Below are experts of layer 6 (counted from 0) of a mixture-of-experts language model. Rows are named router (the router's row for the expert), up (a neuron's input weights, with its number) and show model dimensions 0-191. Each number is 128 + 24 x the weight over its row's rms, rounded and kept within 0 to 255. Numbers have three digits each.
After each expert's rows: "comes after" lists some tokens at least twice as common just before its tokens as in all text; "mostly gets" lists some tokens that are sent to it at least half of the time. This comes from a sample of Wikipedia text that the model never trained on. Tokens count by the router's weight.

# expert 39
router:104135090127118099077084137106160155134145139094158083130117156174145105110151122134110169152129110113119137136115109160137098119121117089086127109087150114141109106139142132135085123122123080137135167113146131165153134110193115089176123145156103121114121123101113109097090101147141157123116127103126157148148121134095146112142132118131150175151139128094090146104073123105120127109142098129121124121128113105123165154154122132147120114207159156087110175099117118174138174136157131124092115124125114138082130112152107092118105100101136120125102116120129120125101161134079126138
up0:097118103120087108141084159136113109121123113089124107109141150135166167120114113181087129151112090094114179104115124118131116126105123088073130097150124132111107090156137160118130114089143130137127113103121165104137139148128137121085132081142090116137140101142147117130136144157126093112125137133118153169113123179104155111125135181110141101148093105126133123146118139151097143118138132132135157177165160117153170152134162126125116155128114146130133134072113114139158098099081092144105126116158081162129133112170146137143076147090162178109105112124157092161126138141131139132
up1:122141126161121144147086128135137120099127176126146086133106132111122136129125136130118105144128157124141147163140118158104154121152092161086129106154112076113157071119127099097124190122122145094142117174097132112091133135115140167141122147172179100121164117125143121128151142103123142053126146140108126142137141143135138107109154150110131118135132128135144186159140108120052107139113124106127098109119085147138123168104164138116128115129104101103131194130142126081137152159127133122101172152173095135095127129090127105101142147136137170112152133150109163132090131105130135145
up2:157129115162149100129102147122155124073107115116107082123104147151110148099165131094142139136118117084098152094097109140096158144093069110099171155108111119158088096136129119105102122156182170120125165139146108136124135067152160120150125124147136138119117112112135130114132117098090127120089126138141148138159173150096127113131126100099110127170167104127132119116144129132138113168113116146107105106153114092135100123127112124117132093129147115129096147079087088114137100102100152083095109102094119116116123164088109133133088121128114141132145120136158175120161137156079104144
up3:140129106159122115125102139133107131146159124127122072136136118178177127136134204102089103161176147169124154159150131150099133137122104130067109077105136122116093133131114112152174114138127128145104064132131128113136117113158152114142133140117086130135154104113150125066134130114137101112145129135115158105163137133125108124132134086144161135103097134132087123171155093091122099143125125165090144136099094148125137138084130155144170126119119108095078122142157121134141095124147108136106128149119096120110125149119169098100165090092132117111139127133091080144126150120112126104
comes after: " (", "5", "4", "3", "6", "0"
mostly gets: "°", " vs", "″N", " full", " ISBN", "-year"

# expert 7
router:140138110145120145132118157121124160121171145097131107152075167133162163176166124141112145119171136105096115139136105122141115116184156103095147138157151122147148109185160139070115127113130121088149139116113100154136158098127117140110097118158130156100129062125110135087173117098107116111136156117170112115110139084112106155126132099134111133150146103111110164138118108120099116114110120109103157132136114123112177131164084111145114112201158129118126113120143132149109150113122130145112089144123096124120143143125136087088145148081088127121123111106118127119098136084081156133
up0:139176117123141119156117097125150140116120139114121124193074123137153123168120148164137148148115125128142153117131147193167104112133148099109091152122137156142118105153138136131112134121114091117143137080116095104127141126150120114115136171153147148137126120159130125119168127138097129095125162114167113104117157144124107097133122093137110140170125116140120153167151122092099076131128135205102117098106137106141114160127154138085114120096130071159085152134099093158114171130095174134105138183112133099106173140138105117124135154140098147168143108092106113112124135120103133139
up1:161184116153128131132134170172147125143146137110085089131113179109147139156154120086122160126106179132127144122117133155136118094093130134139101161157145133117142149101092132144120151122104082121137148146105151136174165102157137124144106148114138161100156135089122086120126154113157130131074118121111104155124071107128092109109113179160135083190160162134180129121119113138134145110113114127141143137140145142098130110119105195143157117160100132185149159130125109162113125099109127147123136101121125121073132129121154118123122159131086120114142140088125151132137128118109145117
up2:124127127167149109147087113136128111112127136136096096089115119141144112077128146120123119158119121149119150166131125093139129116144140108104136179103094130106115092136118110129130131106148129126129119178138160171113090129126080116152130119135178158128123147125160156152161099148098142111080140061130150152132110133126110145111129093063156114123122145100106114124132104149115083165105133141124151161130109151164155126144064114107089141149127136126137116096113179143140137129136110219142119096123164115129148145098133132100134133197100105117144140140105119104140119143096111106
up3:106123102138138130109108128100117170135124191133126124141131178137109080066118158141121156180131136073115117125143162148145095122155105081142096110133164099157153156113120159122145134093146123095129160163106097139155127140124139099115114126145119146122140091134137140129152107125105117139096089162160107164121129109142138100119163147117099132115092114109095117166111141122138123154154139139111142150157121139111120106152094127160146097137144128149145136150118111160094146096139089131195150102137115156115116152149143135134127160120176144122143104086109177129178091169095094152
comes after: " was", " is", " he", " it", " It", " which"
mostly gets: " were", " been", " are", " has", " they", " be"

# expert 0
router:123165101090129123099119129116153151145148131063108108127140129132180130137130153149102158121128122107104105145103124136138058126132110089054138132159122159136111105114143172138135113124146132084138116195101146183163134144142117126110092118135103144103069094141084157080137134142139175137141121103127139124092132142138151102121138076136141120143123133125147106144142106106127120104123095145098145101149102133112156088163111154167141125140110147128116148114113163141112170117165113153110159130144140163132114111156134114147099110141131147169122123105098130103078163105145140110
up0:136078130137111150131118065122125156114140132140122158135075105098103158129133169041153140134139119139116151094164142151100096141139142129121151107161113155126154121102148153144118133120148131136141122167153177091165151130156120131118083158139146101117125109123182103124143117115161117158111132123148177161113145096155131165154137119087191087139111110100105108121132170106131121116191109134126120134114148133144131147146126158174094107107129123124114145133102124094116087125100140122140144157130128126133146082119134144114163132072100135107138161114107120121140157145141098160
up1:124103139170141136148123137133136120074139131118161105147104107071140149129132138105130163125108111138125104116170080162133110151106143135144067090128121120129116100121149145145149179109123183116114109163127161140130146140151088127129133131155123204128085115157089132146121136113136137145140097100139142126129131130149135134078118125111133115162129128126137083146149089111089128148104071085157130136135102133143140108152175087111120078127116117130106131192071129099127174143117092143149135100137092149129129128130118132137121142128137136107071135112076128099122122096131125099
up2:147140129128160162114128127101079109156149109119114115139083106160141097141127125153160144153113132148130134137112094063102100139105141147092141134134128101167148146149118144120098143148118137157164175111119150133137140110101146130075120091208144150128082143150131085100126078090121111103139114177157137140086156121145155112115130147146155116089129150104132114116116127109128136093140158104124134127094118094180141108134096121130108138128138098127130130080166095101123126127138118099077166144136149130137140164119141119118136133127156204147112130099113127119115106097163093115
up3:101120136112139166104106148121141118122092147140120127115123122115173106154119111152166131130139137137099117153152141162132106104113127143145108146148119143132112134100133108118091144086112152143134129127131092125142132161145151155066117138134166161078103121130149151081134081080146118167133122147183153137141112109144132116115141073126123129105118083166104167153105089129096120165112089110122136112189154114094160125097125170175119135152098149090112149155109128092114136119103123105095130102102141153108133127109174125175127114143074122077117094137127126130099145117097161120
comes after: " |", " the", ":", "-", "|", " ("
mostly gets: " MF", " FW", " DF", " ENG", " ESP", " Mount"

# expert 63
router:130138125136155100082092216138143115113191159126161095126072175129160154127144151151106155159138168125145131122120133144122114135128112135116136109120135124170099090156142157170094106109100133113099166117144119186135153170123141108110137146141143152111136085113119130117111162083133114146136140106120121152120137097129154120125183109134156152148130139130107104118113129109119090127111103116099174121140080114159141139124126148148136088166110124115101158138121132115130177124104135159098149136146130118134132163129117136102154168080095148142098087103078144128127132112152115144
up0:146138134160163129125125164126113153177159186184124137097156134069174125121132122141126137098180119123170169159129139146159140132130112127121140123107095119132123130110112160141125096106139157121124133168147115107108136133153169127147170106094125115127160165067120099112139160133079119121162148162103142131097147153131135120150125145150138114147093146139136127150115150127130117140150110128138089129152071069156163083154148122134145129124088131154121136137110151122156116119136111129141104109138095062107148090110113097077157144148128124172124147138152115120097163135117158139
up1:206105141144161122125108089121138117151132088135170084130096128139146118131114140155128125158112120142106127163126170153100193116098129156104101109126151146111151105134115149132106119135161157112107136145126119095107126130125130179171101123171140123136155145118137133139138202137153126100155129108110091112138157142142135141136145126146125147150106117121129133137158107109132089154114118117182165135150141172153130160131100164110172141120174110144128163097116137131146114127185118136111113169099107190140097153167165105130103079115097131129141109144135127114127136130114160091
up2:132129105083094093123133134081149133107145117147109105129134141091161153112131136145126133183135136088155105128131146135111112107103114153151142096174112147089143085104119143130146121143122125146163139122121131123156124177118104177144139144140149144111141148163154130081118075079145128151203102118118120154107089150103122115129158107149128128153131130086098102170146120166152134148104140140116112160116104129116141100156123137127105117101124127109144151105109096145110155158101194108138112120129146131127148099100135098126157133100122169173138147049125088127108132100157144113
up3:132147139139136136132115144119133145106115160161161109123165140076155119107203139146161132093146132152114151120125135128160102137112152105146137154128121151172144124135131139124076122147149156122120128136131142152187131142076102123090131203127164146121139144096121118119133130094115102149156105121122133123124124080083154095144101163134141139093118116136097114122099106115109116101118136123113164114147121115082164127159119127164141160177110125113076155113084150142137146097140148130115130105127090136153102136081176147122132070140124104168149111084087159130134111108140117121
comes after: "1", "0", "9", "2", "8", "7"
mostly gets: " century", "–present", "-century", " ago", " today", " era"

# expert 23
router:159121122131131103111122147128143117132154149109147109112145164145123142146146180140131155188153146137158086155113139108131108110151136072123147144109145126159139116152134158105126099148138121131138140178128099125134135092145146085093122115192133144109087148118134123100133142154117128102129110158137115121146139101139109111176121105172115186129132117124089125147100122156059110083150124147117180122112100125110138109120124140163150101159149099096053111098128146147135159123142101162089129129164106135087109171122148094110091153120126115144116134143112171128109143125086144140
up0:102095110121161110105156114113100106158130145108124123168110174130111118124154139121130179141120149119152101126097129134147104137122130113094144131142086132148085117117105123106145106092161095162113101130132117128116139125117147121170082133109098158110119138113148169135134140135126117149141078139103142106100189108134167162168105137136105135151107142139086124154098114084155144133167163096116141136140100143113154133081146114103085144141109093111160114145077152105142180093161150133119100111144149167122113106112134124118158091119151127072121088145173152135089142111091100139
up1:126160100128148171158114154100113118084106114114129183135101149146138173091092125156116128142167125156168146130110121131201123107124115130106106152123116117107130082140159089160145100168168113144138131121135108138151137129118117121154122111110144121138164133124131124167152133106104141126167103098141138122118097135152111136165111135121156133103142108091096105141090139104130133101143095146159155133144132125117194137089115121173152138144144139106138144103091109115125148101145126151141129100131083160153158115101099135136103105093155116172168133164134176136156194095140114107
up2:124144119170120164130112155122163104129135159127136102135136121116126110125114156167074115134191120148126127166145125181147125101146117076111147103125132104106104108117093107084137128111119157095147099135116086122151158133109111136150088121140080124103165102117102119128139086154109138112104140150154133141155128100108115110140108127141155158170114124155114103112123130130124097159162145126096136099147143113138099130141113168115222151154130102155108145105141220111097124140123116104105135125117128148165127149156116095157130110157148132164132154128135133164133131112085156131
up3:106111142149110146132159121137157138161162121145157129152141104122154119094134137161180144177107128108133144139059097095148115153086100126103145134115166096166168103108132109108116100106127128083115153090120108120116111126119153136123147151113122130115077094076106099140137100149114177135120093154143158077196102141101118106175112128133120118137153157141119121171149171142132116134096130100133154109121124127095135111131108147125143129097107119137123175117091136115138114148158136128118132104139123118169152134089108090133138134115097130075085125152084153121106145129153118095
comes after: " ", " |", " \"", " (", ":", "6"
mostly gets: " \"", " '", " [", " non", " =\n\n", " “"

# expert 10
router:114170149138123109113096124130180166122149158095121124117139160118146143127157118177159150142129138139113077171130142143137074134130107108091138096113137130107138126172123110171115116107111119103135137163151133152138126121159139139135136150146095142099120121123047124096136138111139145145142122104175151123118138100117114107119166125127154147163115146155124139144133144126095110081139113127141159101128122128090122126148103126132143122183123151126148140138134161135156168101166090196107129137130120128117136150178144098102086072129117154161131100119108125075093176150115127176
up0:119083111135094112144147121096105115111141121165119193163125142063158155114138139157149127116118127091156153146112146101100096131103098108086122130141130139172121141132103142168120119140166134159151116133149147110147141152162111123105164099115120091085105135114095125123107125132125111139142125105128137150135151109093084113130133117144154097102100147124090148134131155182082122079140106173115141104122152171106139143132099139134127118120135101126115107150100126126124179176147118104058136120150117124134104140169148132180169137115078122098153136139130099117096135140131079124
up1:093157162145136107111118136134154121137101138116111114154152133124168175126114156145145089090131144102118105150157083134139116125155123132147112087130113090155125153125154105162098113112147100134119128116083118115132097144126117185109148117138163131144109084122156146150147072081080090117127105123159141153133116093130114116140131122166126116150121143145118130168108124147171136150113168140099157100139147134117120140114135152127151153114108150149117113071117122132112110195150125149088081100155101166118147140165115067133088117094184147104147146126111144133137141095146105162
up2:112142142157157117148076130152165112129108124091131094148070146127177140108146124144143136114142151158129120107169155122164118102125123108140112193136110138140130095148102126161102104118092113163122165143116129135142138131124154101157138144154144146082141075156130112140110128180145093132145126119092129147151139127100136098104108155155170136099091144133148104109115070117122154139120142117104158107076086138140107080130132146123146139141094133131145105112126155113144136134091115098106109140110144121176158122131114169112127188120145158101164125163098119112152168177148123132
up3:088141088139177148138124145106123170092110111101110186131113128096080135120141143114152159132144100125097166121134119144121155171131103110103151123175141136144135126095091118111119110103082119097134116153139112100183143114115163117106089152144140107123138115108157171126137143145116114159146117134135120085123138119141159119138130129139104080172138146140112104140148085129135145123094112149142099098125087135137155145126135162121136124127120123121133116112099165174149165143143140181147089156142153096158112139066090133110161121110148142117171080131147122133110126094074166121
comes after: ",", " a", " and", " of", " with", " for"
mostly gets: "Gls", " glass", " data", " food", " wood", " copper"

# expert 18
router:117122148113124083079114144108149107145138154096125111142043159182131159138140121131096147147142146135119115136095126145134122125142113133095094129111167121161111065116144147134111147109097085118093141141114113176165196130156132120157136134170132153116126119141160131131155170116140131141170133127114181149119146133099108096154156141113154125153103121111089097131130089149129085094146105127160135115177124104123176135131126158133135104147155129102116118098093135158144127105140132149077078145132090115155150123160123131135113117115101128137122122084129135177118147142114138130
up0:096132114106154178153159106117100145110106114126158148124129145128120131124127138172164139136155156135151144089118134086158107107183092138159113151119090164114137140129135183098123126123172130113106121131131090100112129176174168128127170131151163115147150119155129120114112074122104152086177163107142150119157172103126125093111123122091094137148149114120122078147130146114095132099126099114121142116147138143143096108155115131141097116143165125129148155127128131128102162122124104097109131137180066105106083091163145092108157134155132120100122142146110111125115106086151130114
up1:101109089123133099108140128127149129161169159141156096164108230125117127148108099132130100136118145135119121135194169109156164139101100102163107101124102114136173098149148124147149119123111138152145128141091092149133147104132163121102136164138109130113162146172125145146170161115069128103110155133083160103116130153139109168120151098151120173121154105149157065134127138115103148123116128109098107153104134109148119083117175168173112132145113142128104158137124147097152134144153148135127139126100126108131128114140146121104143098132101120157120149124126125154147142143122156130
up2:100133157126130152080073076106134125112095159117174140126133123140166123074133160119122135101114128157130148072082119105121153156121136132133118096144150113135109108143139145111118149110111158111120166130108121094132087134115111171061133108109153161153074129192114188099151105141109110143151139175118131123100162089110121120112157097132164144130128142102102127129145142106088151094137120092121121180142103134114161139145115136124113125133140085146156125150102155125120153112111125149151131154159139093149127135143155136148158139126122119098148086130147145158141094154137153101
up3:146143086049128133159136144110133063095091141102141136140135134163100158132116074111083117135140147111159121122112151110157124140163128123111153139145146135130138161128117134118129129104060146144129175165153138145120122153120139123101139183120161168070141126124137158149137161139101109088141127158133102133105108140128120126144134136111091120156114151128149091131147152151119138100114150106134134130081174114139149127135128099149094092128131138124136169064120109135154134104109138098123124157140125162122130105124125115105084110117133094141129167127152123146140185118059140096
comes after: "0", "5", "4", "3", "6", "7"
mostly gets: " km", "″W", " kg", "′", " ft", " mi"

# expert 13
router:133128149134128138074109152124149160133139162122110115088065136083145117136169165145114148110162168108074125130108137085114121155142097090131145112107094085166159127185131117116120129078092109105100143154154127132184133133158154124098116137129113138143108093145122128118169128104089124131184157126106148133107165153126091092123163120139144169135131154116100124112095150147125118101094142122132118122116106139114149132166135128113137088136136119092122119109128130137114162078133147146070122096152093164143131147160136115130132130100105116140082122101113166111121148169127141134
up0:134137130161112133088120113122086117123138138146091128145073081110091154141115181127116145138118112174139144133142121129100146096163125085161123121131111143141086152166137166127144119130099196128155125133138091157146128145189154129098099094101162145149101142128114119105170127150113147136142113111116132090115117115118168120166152151083165138130104140155145123139092140151137151163091170154108124109135137186136157128124109148121133158162119186115117121139164115093171102135112118129140110117120112118137145159157095113111124113138100165162098118130121116155136134109161120179
up1:136116101151163107151104139127132159142119160123167104130125148125134100149120110096079094118132108168114113130108129111179109092132153116171102131115150139101113078171171143136110096092103112146110130111174126133096123156136138142138152133133152115102100165074120149139119169106122158127130159150133132161150134117147144154136119085140128154125105109116124177132115118163135099079133112097097100113100105155109107134168171121130113087159088138145164122142133140114110198156156144115159126116082131130109154119110102126163122131163100139161129084159125114133139125127167082110
up2:126064115123097111144143144093127084133138110096173138106119109142099112141173133108118122178110126115112147092086154137168089124151154103146097156127146114134109083117121136159134142141138111142105158136127136144125129116102176194150079106151129130137135121161131139127190178124155168134140144110084092166169160141147112150127120111087147098129091130107146110102130125157125135124104114104161121151161162148108131129134100132103077110136107114142110152137120166107103143110137140161138145154147119123111176137161143154106145150127129117130130169113118126076139163138143109170
up3:117129129111146165121104152145113107102130111111101138098127132096157138121128111115110121117101149130144123125128101191150172119132137152141151149101145137166144139153143091156108145120114150126156056137137143133136128090098121139139098114150099148134134095164145130085133131117121105068125064150161118102103125104125127119134130127153143147116143149131174128153133150143070129083144165120120119134113154143088144101103121110156109107149103129161112115131150185137144174121114097133172095097105128137174087143102131140056154150137125116113131090123089181103129091115124144112
comes after: " ", "1", "2", " (", "3", " $"
mostly gets: " nine", " twelve", " six", " five", " seven", " eleven"

# expert 32
router:117138116115151141107100155119151115153162152085106081154167143127132123136204107141132154124145137102111100130122130135125101120128103096099147113142082149183132100108137168138109101118122127070140135151155125180140177167142143114107177096143104157132111126142068080080137130149135130158124137109153130163120132143125161131123140091155132112143118136126126081165142149088149136120109094131092149131168113165085130096123117122127136132146128130100091100130123137152140164139148097114104147133169101156125123160148134096102114092114127124161135129163129126094080164125121141143
up0:154124158152115151150088100115134105115121113097111123129115138122122143093156147117118126143103097153120135127131059116093120113178107161094108107117159123141097144117147118134052142171106118119130121141115143140120145165137161095145175123091161112123106112151162125082143076120115160105151092110118139102116152153148158136145172105136141133106147122157095057138124142114115113127092118115130136117139123115097112157130127091140144156166148105100139122110150141146140119125134150141168098117129149127122181135181097141118155094120109109159114135119153148085074121165123078133
up1:137139107141127105156119148121104098116130158074147122155111116104109107146134166105113152094120121151115122117122087120148101129125094110115113122155160131145143171131153100159109143132105112076119143137164092148127116154120149124101144110097090140087164116151159109118143127155109147158157125068111097167132101158058122114119096115118125144147134161168142142094172127101108178108144131131117165119148143108113139085172111115093123115144118140106148084139093120145150150111133111126111125127119125082121150132145092086097157081141139166121136126082098104124091112087142168144
up2:100148148119151154119132127117148126115170136075123143129199107147094120117141125129142108133153103115071098121109131102097128143117167146150156164115138161126095099147099121131145121150091144169077140123056141162134133110114171116103067084101136158127089098103143096132150096090123139149123119149141126156128180156136115113139143137140154129157139119145127116157148115178137129091152136111165147104141159103145145163103150131160128108123081113093111111145107099180125148116162119094142120127111129103124141133137127125135136130100129144168139110117146100106103142167096095121
up3:130139091084129100156170129136123106124105138164128127135133129131115104154125131149185119105089132155130148154109120156138112148124138126131133126132150135143162184139100146152119098156111124133129098133114136142166137119074085079144137123131129148157084141162133099100126139131094096080109077088160140112170191116128110139141095104103104105111116145113118141164089123099104107086120156123146154164114151092112149105140116152143098133109164151108119109132144144122137111131102100184130104158115140155107154120131142165134108129105133124147151139133085155134104196130130065129
comes after: " the", " |", " The", ":", "|", "-"
mostly gets: " Women", " Boston", " UFC", " People", " Earth", " Chevrolet"

# expert 48
router:157138123143183116103102203097145166122140143121153083125148139149183158125163156150123133136126119105113121133111149068116073131151100119062160136107105095157106102172118152133088127143122081123118160158104118149118141162109132136100153146138142104121091104144145100161121135130088123093154129148114137151129126141084128104120172108141137139176143138110135129125101128115132118134117092139121138172136085127148160088154113148149109113127144137123092122092110133144153128125115116131088147134166100110104132130147093104122131145143110139155090124118113179142073157125130136103
up0:148131134155152148144104120135118160123114139130088077167108123172148149136074146114101125105131169122127141130108137130143108107127172164096122132114122104089110121126128169106097078122092125106114137112113121110083145141129119135168163128091100099117118146163104130117157151098161135105207104128134114095106153132156097129063116132106135130114090122093138157157096171104135148107135107139096133161159069142114117115136162105161138122153148131133110152098087182122152176128087120164147148150127142121115159145143111095122122121135132143100136096138117132115118106133147157114
up1:145127103138114127135111190125113155089057149130144119125132146137118116161128125103145143126095140117091108142148087162082132159096128134158151114147070101138103159128160120142075117090146157119165081148114143130126123178109094123091110124103156134141188124127121098138112119078111092167128135129080120134158132116134113140143153132124176137147130121134093091113155087158111106142102072129137136091141140127155103099141127127156121149163119129110141126131140137122113165106161121092124129137115194153148130139118107152136149128118142108109133154095110157144156170101119111144
up2:110140105169118106144122179112134124150121117143119129079089172108141147171119119138120096146115091160132110133078174132120069120127124117153151163088120095127105128152094129141152178137120145145088140159091159149128115144124131176099143161176127143091118107145085084108114132126159149080080146122131137193144140116132139161124155143121129129134121112117130123103112107143152134076148120128139127144133125146148154089132156108172093125102153106123094103132117128161160155131106111150124138120133105151118170134125142129120106136130106141147118090130113138156113127202151085114
up3:129160118116103118138100163088153147126102163156120149131111130119164106104136104159076139182115182109126135146145119111190129125146143115104158128126134121136125144144172127117123119142167107125144126135129170131075111135123133097101114151144135109138105143161159130148116107090107127144156117119186093108151140111136123147103126119135120136123174151144163094122074150117174152124129111144096159102111113115164165135093105102143113137119145124123121103125118133185124132112122167049122162122127119155150124172153127118146181178133146118143078160116138143088135139109135099119
comes after: " ", "1", "2", "–", "3", "4"
mostly gets: ".S", " Pts", " States", " Occupation", " Known", " Died"

# expert 28
router:139149127142146116081076190085121119103199141122151125109096110123140130126166127141128125143166130117079109118132133146125129143175088136099183123135103132119140112151147176127103127125065134116113149112151084137151164142098140140132128144102129127105122092110140137123124132096120140146115134122161151154130154112138085148117139100175131131152154127134128122101113108062123088124105106132107167106119096139119158122166117143152115083121163177103102142077127148095111173127151115137119139160131129154101141174126124116132115101098103160148119154117102129131135154156095138091
up0:140116100091108131136107127126132102077114123108124122103122149128123140128119156104139156115175092152115143103116149150158092106126157149124137120122122105176142143121138106121123138110163135164100138111143141098095131097122144097134118170152129168120105135113116106135135106157106087109129138090095172137136142080143156103092158165143145148146148141120177140139128121097119103095151090103069117164141129153120133108105123205194106169163093132162161128097148131154127110125119149116131156159106142116085130116157112081145149135107163139125161137075116126143154147170128134118
up1:078137142114129138141078140098119146107164154130152124126120083151100100163136105179105128106141105081121128116144094129192124143123119160128135156100128142094123089162136172099122159105134125141114151121119120136151098130149147132098117148111127126132131118117114133177096168121118145146108197118141132138116117121115111153166104091118149135136098115152122149136160109127100146116112101127138169116127118143082102143150152163102145143129184103143123168097111096106091139110148131148099146149097176115127136181137117165122153135136103150144099140152105130060111177145110133092
up2:113114084122131168129119145118108162126143070161132122133154127129114098150126143093150163216174120109113145119153128147140109111166115143143189110117129127102118114109210135134186105136101122160116108150140133122126088114106088127140176138135115134105109111171139175087122135143108102111123162148120131111110158102161125133151112121162112125124155153117107126106122112156134136150166116127108113202141151085139130122128122147111118110134115168160131164116149142135130126132141144137125110135170127137146099141144129128102107096099101144143113066144125143110118152169148152101
up3:142136100125152141146103142133122134135140138139143129175113131116097154173181132126146148157143120099136129180159153123092148098143138128131122139163157127095142101119145142143142155142103136135131091142132111130131089186147172118143102117113142125142146143103152140119111195100180102148127098145129104118116141100142101134161162172162143153114098159139129136115142150110141106111121105110133126137161144129099162079088100144096143049132158128122069155143115121087099134114143107137085086116135155093155176130127159094119124141106177148129160150127122118113169126118113122134
comes after: ",", " in", " New", " South", " of", " North"
mostly gets: " California", " Angeles", " London", " Texas", " Massachusetts", " Wisconsin"

# expert 38
router:089123128156125116111120145101120137120141173131056090132111099142172100138158148153086138140162149150106125167123111107156108148114104100086183111127141090144177107173193138162110131111122159134125140140109110155131195109146092138093125143140113139108119107118134112116106142123148119141143105081153189144149117092136109151113136107137113148179136151118126128123116130113139096142111123132093161122162128085131134097138123128129149118125135166086125131126074133138148143115153111195110098096146096133124152160122127162112155157130122092133144148110108139112140155124107129142
up0:137123128073143116139129133115106137131092118103147154079125160126162172139138075151165120152161098102099149102122135148088118163123092117156112114123110166150102144088119142113107156121153125096155124135096142135090103178114163130142154097091121107138139140114115096094135103129112103142092131148137060098118141156118142123114160151158142104101118146153117099152124082115145154134122099152162140114121124152105135116109121148176137149143154131106144160141116139090141111119096106099141121118136100154134105112094086102129064147097155158124165122176111107103147097149147108101
up1:168120102139140104088120105129153161143153096149121143090146144138154127168105133141080153138122123118138143154127151158101142135147118136107137159083093109105147147143122103123123128099149145143149191142160122119115131132174151154099118129115115138105130160154136134121076138145125140097181106110119140116121174144170157183097089128094097122141131147167113105097137117109114126117172132130114130149125117157104134137123151105109163116144136161121110101108068158175071113114131170152149094121120103120114163158159108147156113145124142146153106153167095138112104156175100140106
up2:124098122140122182131154128101143147108162173096132082106153133115157150122166115123124142099122126102102108126098094120151139081155131144110155147126097110154144138176146142088137166104152134132084092160108146129102149138141110112132103103179146155084154121124098111130149188094134130110130098106119082100142159094119093112117114130142108163114149106114111164132094134102167103141141139121112148165114157132117127129149156139112122129093099171127115132171097138118142104096113097141077099168138109122131099127069106172121132136134141151160185158141128137126125122099126123137
up3:063141114163162129119200105097117114126141098081161185134117113106131146124148186112142126128122127106134175161085102139107120166151128141167103162110120113144146126115121106140156151126079141136164122134140155137132114112138129138127079120117141197160111092110124140125165120142143104099144135102144111127114116092114162157142082163108157148086128152178152144107130138117099139106139124149111111145061120128136111127106108121157127157121139131110101138151132116129092122088141133128142121140116110102166125177133088117128139095146142145107114119152157126091102092128147153144
comes after: " to", " and", " he", " also", " who", " which"
mostly gets: " won", " joined", " moved", " took", " worked", " led"

# expert 14
router:120170114161107131117091141131174176146169177125096103105119102118142162150143131168117164132163129114119119135110146143141068117161129081082145132131164119137116079133132163120092147133146099143169175146102103136099148109127109147129130142131111152103117110134116135127117128112095130173150140093157178125120161112117163094108117098124137144132142130141096104158166108150107124115154098106122143112147129152140117101131115168132099114166136128134097154094128170127133134119164108119096125145138108153154179136142132113098130115104151124139082133080125139117102158161079137187
up0:103115139100193129120117183136083138120047093123114133118164119114146160104088128136148124122121117099121136139090150150091148120126151114133145101120145089111149101142112105162120108107111120137121135120149146117131158126120158127120119158121132140124114091098076144137111106123111135136119160142112106158129058134108144131092147092120109119105119126162111163077086122119149123086115114131108096117088143136126144099157157130146101121142125192163151132114120130130165119126124121138087116102136152115092142059104117136108101112103118105123130105196142144126160136174154142125
up1:116084081121133136112141137109110091182128160145145167153093129131127158095129092100106136151146098125092160124096139108098117107123158088125149157123134155174119139106116141112140107152125151157099149156191117145116085117134138097124124099137124083083123087126143074157122134151146156156087128168135140116104126118140106098173109100112125097154094139149116137171105169137162139158154147140126102130139131173121120127156120177130151132103100143159122122143102140123094136165114100109107099132113172127136127141112163119113088088108111110117094156097144111172122147130118136114
up2:128099095157113093194167148116143120097119143139069139156128159113132141127144131109132111118141105129080108129139147107088138128112132075098123117137158131107120150122140140157084100103148118199109148119120123137135157109092153106124112125081062164141136145153078117155165096128136139119116123126153132116124109104090091146135142166106127157107150155123119114146143137089140119124136140139096124142122109112111112188123085070130122095121157147115143128153113164106102145126107157190152101174130139148152124124118164143135124123137147173144154144132153108171138107129110134129
up3:122128149127170113102162119129132130142100089111130157172075144139099126160133143122120104151151115119139150163129126067128076129102146133131119094131152160110124104134099086115142115135077112125134115161146167122122172187109128151099152132102174123188113071147126109087122116139102134122099165126132141133127109117129119095103120122085105155095125138106112142116130125142149144122123109134080109161086108141095129147151173105125113118126157151096065139125100130106103170145169105139151115111111103136138097122093103133118117110132147072123123095154127172116135127148120101149
comes after: "-", " was", " is", " were", " be", " are"
mostly gets: " Preceded", " based", " Genus", " married", " Succeeded", " Coordinates"